{"n_layer": 9, "d_model": 128, "n_experts": 256, "experts_per_token": 4, "d_expert": 32, "d_shared_expert": 128, "activation": "clamped_swiglu", "moe_layers": [0, 2, 4, 6, 8], "router_score": "sigmoid", "normalize_top_k": true, "routed_scale": 1.0, "balance_loss": 0.00116, "balance_bias": true, "router_logit_norm": 2.0, "router_bias": true, "n_groups": 4, "groups_per_token": 3, "shared_expert_gate": true, "init_std_router": 0.0245, "lr_router": 0.00145, "n_head": 4, "n_kv_head": 2, "head_dim": 32, "vocab_size": 8192, "norm": "rmsnorm", "norm_place": "pre", "norm_eps": 1e-05, "positions": "rope", "rope_base": 10000.0, "rope_fraction": 0.25, "qk_norm": true, "attn_scale": 0.177, "tie_embeddings": false, "parallel_block": false, "init": "trunc", "init_std_qkv": 0.0316, "init_std_o": 0.0, "init_std_up": 0.0316, "init_std_down": 0.0, "optimizer": "adam_variant", "lr": 0.00303, "lr_mult_up": 1.47, "beta1": 0.95, "beta2": 0.95, "lr_head": 0.019, "warmup_steps": 237, "schedule": "wsd", "decay_fraction": 0.758, "decay_shape": "linear", "final_lr_fraction": 0.0, "batch_tokens": 262144, "seq_len": 256, "doc_mask": true, "train_tokens": 799700000, "steps": 3051, "dataset": "wikipedia_en"}
Below are experts of layer 2 (counted from 0) of a mixture-of-experts language model. Rows are named router (the router's row for the expert), gate (a neuron's input weights, with its number), up (a neuron's input weights, with its number) and show model dimensions 0-127. Each number is 128 + 32 x the weight over its row's rms, rounded and kept within 0 to 255.
Before each expert's rows: "comes after" lists some tokens at least twice as common just before its tokens as in all text; "gets" lists some tokens that make up at least twice as much of what it gets as of all text. This comes from a sample of Wikipedia text that the model never trained on. Tokens count by the router's weight.

# expert 222
comes after: "==", " the", " Sh", " The", " his", " w"
gets: " first", " s", " years", " b", " British", "s"
router [140 108 168 131 134 163 117  87 123  99 105 118 116 204  66 131 143  97 150 101 124 152  80 144 126 143 132 148 168 104  91 130 186 178  83 126 131 158 104 120  41 107 157 150 119 124 140  55 105 135  98  78  84 146 119 199 139  92  84  71 140 118 113 151 125 111 105 104 189 167 157 114 121 117 129 152 157 164  76 104 118 152 122 165  82 107 155 138 157 108 147 110  90 137 152 131 169  88 168 164 145  97 166 160 116  87 136  92 154  61 138 174 152 123 138  98  68  95 131 169 168 120 145  74  74 117  92 152]
gate0 [ 95 216 105  86  43 108 102 169 154 106 175 118  86 136 159 118 147  71 146  89 141 161 151 151  83 174 144 113 112 147 104 102 149 100 117 100 186  98 119 149  87 175 113 106  72  99 108  86 137 126 145 103  95 179 200  91 165 104 152  77 165  96 158 133 182 108  97 131 144 130 125 131 132 124 158 136  67 151 127 147 193 119 111 118 168 146 181  92 100  90 138 138 105  80 149 132 113 167 158 133 194 113 124 121  87 107 159  99 118 118 170 113 126 154 117 126  86  97 137 100 168 100 115 145  65 119 116 151]
up0 [162 153  74 121 134 151  87 107 177  81  92 125 125 129 151 127  61 132  84  83 111 154 150 128  86 148 117 113 179 116  84 126 176 103  99 170 122 155  90 125  77 165 155 109  98 147 167  45  70 125  97 154 108 204 150 113 113 107 118 101 158 132 131 107 154 137 140 147 196 135 104 122 105 106 106 133 115 120 135 151 119 144 120 147 126 198 165  87 119 121 134 116  95  89 140 156 149  60 155 133 150 125 139 179 101 154 136 110 137 127 157  85 132 188 119 170  55 101 168 117 152 106  84 133  77 169  56 171]
gate1 [135 100 130 141 108 147 136  73 152  73 125 118  95 124  82 118 197 129 138  97 139 157 109 101 155  94 158 162 145 115 139 163 132 147 161 143 107 120 125 164 127 159 159 131 167 122 161  69  96 108 105 135 133 146  89 160  93 130 157 164 144 161 152  84 126 102  89 169 167  74 198  81 185 133 136 137 130 112 130 230  93  82  77 126 131 106 154 143 178  87  67  90 114 104  89 126 118  93 176 105 132 171 140 135 117 129 149 110 137 156 174 124 136 153 149 151  57  86 137 143 152  77  96 129 125 119  93 223]
up1 [167 117 154 154 102 143 110 127  77  48 115 114 189 103 115  70 107 140 176 201 147  91 135 118 101 121 115 208 128 129 160 139 146 118 127 118  93  98 113 137 155 149 123 149 113 105 194 137 147 100 118  90 179 145 119 207 118 147 123 134 125 143 152  92 179 181 136 174 145 141 180 111 128 184  82 118  51 126 135 123  71  72 146 147 144 156  95 146 123 110  76 190  96 150  49 151  96 173 166 132 118 139 126 143 129 131 130 107 113 144 166 137 182 131 134 143  88 115 120 121  80 123 140 138 148 104 186 141]
gate2 [140 139 168  79 129 110 106 152 102 112   7 101 179 153  93 121 104  81 140 111 122 134  80 100 114  96 149 186 156 110 114 120 107 190 166 113  93 153 134 136 122 183 114 141 142 150 173  85 147 149 143 106 135 115 113 102  96 116  82  99 146 123 102 103 177  82  70 151 132 129 171 126 113 144 163 124  80  94 128 177  94 136 115 167 123 135 216 146 186  93 161 112 127 121 103 129 134 113 178 106 192 177 114 127 146  93 156 117 141 173 141  95 152 164 142 112  83 105 179 140 197 133 152 149 146 142 112 172]
up2 [182 141 182  74 162 144 147 143 133 121  63 123 171 128  91 120 122  98 150 137  80 154  54 111 118 124 210 148 156 128  90 130 136 170  99 145  86  93  93 117 147 130 130 142 122 213 127  65 116 133 134  95 146 176 139 113 142  93  81  93 179 100  73  48 175  90 112 151 131 126 183 108  85 141 149 190 128 137 138 139  98 107 145 127  98  79 180 102 184  94 115 139 111 188 133 120 158 107 126 110  98 109 152 145 127 171 152 124 143 145 164 100 176 103 175 133 104 113 161 132 180 138 104 136 134 131 115 156]
gate3 [175 130 149  41 152 133 100 122 123  94 103  96 152 106 110 186  76 188 155 167 170 182  64 137 142 142 141 161 147  88 150 145  57 148 106 113 129  82 131 111 137  99  86 128  96 174 112 150  87 187 143 114 158 111 151  95 161 174 156  93 165 173 117 121 121 209 162 155 143 147 167 143 163  62 128  64 130 113  98 123 136  89  91 134 109 146 159 104 147  86 124 164 121 104 132 127 139 107  77 158 123 169 178  81  82 122 116 116 141 155 163  73 141 123 130  82 136 142 143 137  86 108 106 131 108 110  96 159]
up3 [125 123 142 103 129 122  88 115 141  83  84 105 193  88  98 186  89 148 136 122  98 161 108 140 116 126 167 113 175  73 117 116  77 159  79  79 157 109 100 120  98 117  79 123 109 158 110  94 130 194 112 128 156 125 100 132 123 164  93 128 173 191 120 176 108 219 143 124 139 152 124 149 133  92  95 136 143 135  81 139 165 154 153 141 137 126 136  31 175  75 149 162  80 160 119 159 147 107  56 145 131 153 189 104  88  93 107 166 159  82 157 122  90 118 139 113 134 109 147 131 163 127  98 111 116 175 139 169]
gate4 [ 89 127 148 117  73 111 168  75 140 181 145 146 104 186 118 166 142 155 134 117 101 165  99 159 106 101 174  97 128 129 100  71 154 137 135  90  71 162 121 147  89 169 127 147 150 175 145  72 107 169 133 106  88 176 120 150  57 156 112 121 151 185  96 143 135 134  72 113 125 121 134 130 170 116 106  96 123  91 161 219 121 124  59 142  91  82 174 121 141 130 149 149 142 104 126 116 116  90 100 111 151 146 131 110  89  62 120 148 147 122 117  83 125 157 166  90  68  82 189 123 115 136 117 115  78 128 134 197]
up4 [106 143 164 140 143 142 154 116 158 100 121 120 114 182 111  97 152 139 188 120 128 165  97 131 106 121 145  85 114 121 135  90 175 153 135 129 100 152 116 120 139 136 120 142 144 186 173  73 120 120 145  95  99 201 112 188  83 138 122 100 118 102 104 159 183 167 123 168 117 131  93 142 113 146 101 143  86  80 159 172 142 200 101  91 151  67 160 124 178 134 135 123 133  81 108 156 116  70 121 121 185 104 115 126  58  79 152 110 133 148 137 102 106 156 202  91  24  92 162 101 117 123 160 120 124 128 136 197]
gate5 [221 162 147 150 115 134 122 123 157 146 120 100 159  79 109 169 136 105 126 116  84 188 160 135 145  90 136 113  91 136 135 189 106 147  89 109 134 148  65 182  93 197 135  87 105  54 159 174 166 133 188  89 116 119 103 147 128 147 150 109 169 103 147 135 160 197  94 116 110 146 108 127 131 120 160 160 183 167 156  96 109 177 102 146  93 125 150 168 105  76 159 110 102 106 161 125 137 127 170 103 139 125 123  80 120 138 136 125 114  59 175 145 121 167 167  65 118 161 149 116 115 113 114 156  65 100  94 151]
up5 [194 193 140 143 127 160 116 116 199 182 112 133 121  82 100 115 158  99 170 149 142 155 110  99 127 125 125 155 130 157  72 161  94 148  51  72 105 162  64 144  89 147 145 105 113  64 132 145 128 154 146 104 116 146 145 154 173 180 109 101 165 157 110 117 118 172  63 148 121 154  74 153  81 123 105 170 151 193 174  69 114 204 158 157 110 102 155 127 109  69 153 124 100 118 126 115 131 124 183 115 118  94  92 104 147 129 123 145 140  81 147  75  95 145 136  79 113 172 122  86 129 121 149 144 133 140 110 120]
gate6 [118 152 170 141 141 119 135  88 135 117 133 109  90 116 110 185 116 130 104 112 155 161 161 108 145 160 118 105 157  83 127 154 103 107 198 135 162 153 125 142  91 127 107  68 160  90 186  90  70 156  71  64 163 120 192 121 106 130 126 146 143 184  96 129 175 140 116 178 153 164 177  55 121 148 169 189 104 151 129  87  42 138 112 133  81 133 132 130  68 108 144  87 135 145  87 122 126  79 160 113 147 176 107 130 174 141 118 114 102 146 108 131 167 150 114 115  86 142 128  82 173  62 141 134 153 139 129 178]
up6 [ 93 141 161 118 135  87 119  68 135 118 106 106 116 100  73 109 125 152 143  85 130 146 142 100 104 132 159  87 183  91 116 103 100 120 129 116 101 146  76 128  77 110 145 114 138 118 151 106 101 127 105  95 103 107 155 119  88 158 142  96 113 174 120 152 158 109  79 167 134 135 103 152  89  73 116 148 155 159 133  98 104 137  99 155  67 110 175  86  41 114 194 110  77 126  80  98 154  94 166 127 186 172  97 146 157 147  89  84 124  79 147  62  87 173 154 126 112 128 124 150 200  91 112 129 140 140  85 210]
gate7 [147 168 104 142 101  52 129 127  75 108  71 129 114 119 164 133 108 155 150 124 130 211  99 120 181 171 209 118 171  91  97 104 137 165  55  84 153 103  93 145 140 175 148 137 140 163 177  73  93 149 119 104 162 110 192 102  90 134 113  87 135 186 104 118 100 157 117 153 113  92 130 133 124 111 129 129 164 167 116 181  98  87 115 155 102 126 194 149 138 145 108 134 154 166 110 133 129  59  89  85 156  94 115 138 138 114 137 114 143  82  58 119  98 101 171 103 123 143 112 107 157  95 128 122 118 115 120 185]
up7 [141 119 144 110  78 105  71  72 159  76  79  99  69 174  87  95 136 116 136  99 133 201  96 122 113 149 148 106 137  87  94 154 117 135 120 117 160  99 102 120 175 168 146 158 153 119 139  64  85 159 117  79 126 184 137  96  68 143 115 106 185 145  87  88 157  75 112 150 119 156 158 176 139 124 139 111 105 137  96 200 187 125 120 168  85  91 137  95 152  88 103 192  90 148 119 124 112  95 144  92 161 135 110 131  94 100 109  89 142  86 155 134 127 173 134 105 121 114 168 138 178  94  97 102 136 119 146 188]
gate8 [138 135 134 113 165  90 101 135 137 176 131 117  96 130 105 131 134  92 144 150 174 143  89  65  77 107 179 131 156 127 141 143  85 123 104 145  87 135  50 152  91 128 132 105 103 172 139 149 154 119 147 185 106  78  76 118 139 143 104 154  89 114  95  70 158  95  95  95 138  67 102  96 159 123 115  85  60 100 126 116 145  94  73 144 138 149 155 107 121 162 112 173  75 156 183  74 121 117 130 100 124  84 161 102 124 101 176 150 105  46 153 188 137 140 161 115 120 157 160 151 178  68 112 130 102 117  91 172]
up8 [175 120 100 107 183 113  80  79  89 107 219 134  74 135 107 137 135  56 104 111 127 152  69 121  78 131  91 101 148 114 186 121 119  88  89 144 139 186 158 122 107 163  93 114 159  64  93 130 120 184 116 163 196 110 127 112  70 147 122 136 115  93 149  80 156 143  93 107 126 153 208 130 108 141 156 139  94 126 136  80 117 141  99 141 133 133 142 110 124 178 140  98  96 157 176 127 178 172 153 130 117  68 166 161 155 120  99 113 111  73 139 147 125 122 141 105 120 114 170 115 123 118  87 156 181 142  75 130]
gate9 [115 163 178 113  96 137 141 127 155  74  63 104  58  64 105 126  93 103 170 113  66 117 118 135  86 139 133 180 123 130 100  90 113 106 146 124 170 140 126 117 118 124 129 156 147 100 135  67  99 139 114  51 185 154 119 110 104 117 107 125 126 117 177 106 104 124 106 160 115 198 123  93 158 124 219 148 147 180 136  77 186 144 127  32 134 146 171 113 124  99 155 146 141 135 130  85 175 144 144  49 134 136 146 105 128 152 185 143 115 113 166 146 145 118 136 120  77  88 141 105 157 128 154 134 122 162 111 150]
up9 [ 99 116 119  87 189 159  81 169 196 118  96 116 102 128 119 129  81 107 116 173  42 135  46 104 106 167 113 158 144 122 141 123 134 178 102 130  79 117 116 110 117 181 131 117 138  82 107 109 129 137 136 121 151 143  89 147 155 164  99  98 122  84 153 160 114 150  75 166  87 121 154  87 191 105 125 163 101 112 134  96  98 156  95 101 121  79 182 127 165  96 176 128  95 158 124 135 145 137  83 100 168 104  71 167 109 181 170 148  91 142 155 114 147 147 102  95  44 132 133 114 115 188  97 146 117 173 133 124]
gate10 [162 151 164 142 141 104 147 110 132  70 113 114  73 144 127 122  66 182 123  90 172 181  81 156  61  90  70 127 147 162 108  93 151 122  83 112 138 112 156 110 130 231 128  82 115 101 167  81  95 161 125 175 133 160  99 164  90 149  83 115 126 135 124 123 119 163 131 149  79 149 124 128 141 155 163 119 108 140 129  98 131 115 138 109 104 145 165  98  91 117 168  38 113  84  93 132 167 168 121  99 157 165 132 131  93 149 110 102 133 123 168 138 117 125 132  95  56 126 174 110 153 148  73 173 164 101 120 186]
up10 [168 159 114 168 149 105 170 147 147  65 154 112 169 145 118  69  91 131 129  80 114 191 115 108  92  92  81  98 169 145  84 128 168 116  80 135 146 127 129 102  92 190 151 111 130 101 128  82 112 124 116 117  98 118 123 255 112 142  76 111 146 101 151 129 118 174 112 149 124 152 101 112  84 156 162 121 120  92 104  69 183 144 122 161 126 110 155 104 146  66 173  48  79 148  66 124 165  83 130 119 123 122 166 135 119 128 109 109 113 130 137 155 132 132 138 138  52 134 133 123 169 122 100 152 136 121 130 132]
gate11 [114  91 142 149 146 147 165 109 111 151 143 151 109 145  95  89  70 143 119 145  64 136 112 144 147 101  79  68 151 112 116 140 133 136 137 103 136 121  67 123 163 179 125 136 124 113 142 137 170 150 151 120 143  99  90 116  77 132 148  62 141  97 121  97  79 140 159 206 171 111 205 135 111 101 139 182 180 175 159 111 147 152 128  89 113 120 201 146 132 131 154 131 148 118 127 100 169  80 161 114 137 108 145  66  57 184 130 139 109 128 204  79  83 185 122 127 109  82 141  89 133 115 161 156  64 120 125 111]
up11 [133  86 119 181 125 140 134 125 112 140 153 177  85 104  69 131 125 190 155 134  78 146 137 140 131 103  67  89 146  95  70 167 138 155 149  98 146 117  62 104 121 138 128 123  86  73 124  95 186 139 141 118 139  63  69 103  98 138 140 156 168 108 143 103 157 148 125 180 189 143 180 117 145 129 125 170 151 135 156 101 116  87 135 107  78 157 246 153 135 103 123  97 167 139 127 138 199  83 162 133 139 125 139 120  97 154 129  77  99 110 161 107 142 138 126 115  93 100 155  80 161 109 126 120  57 140 132 140]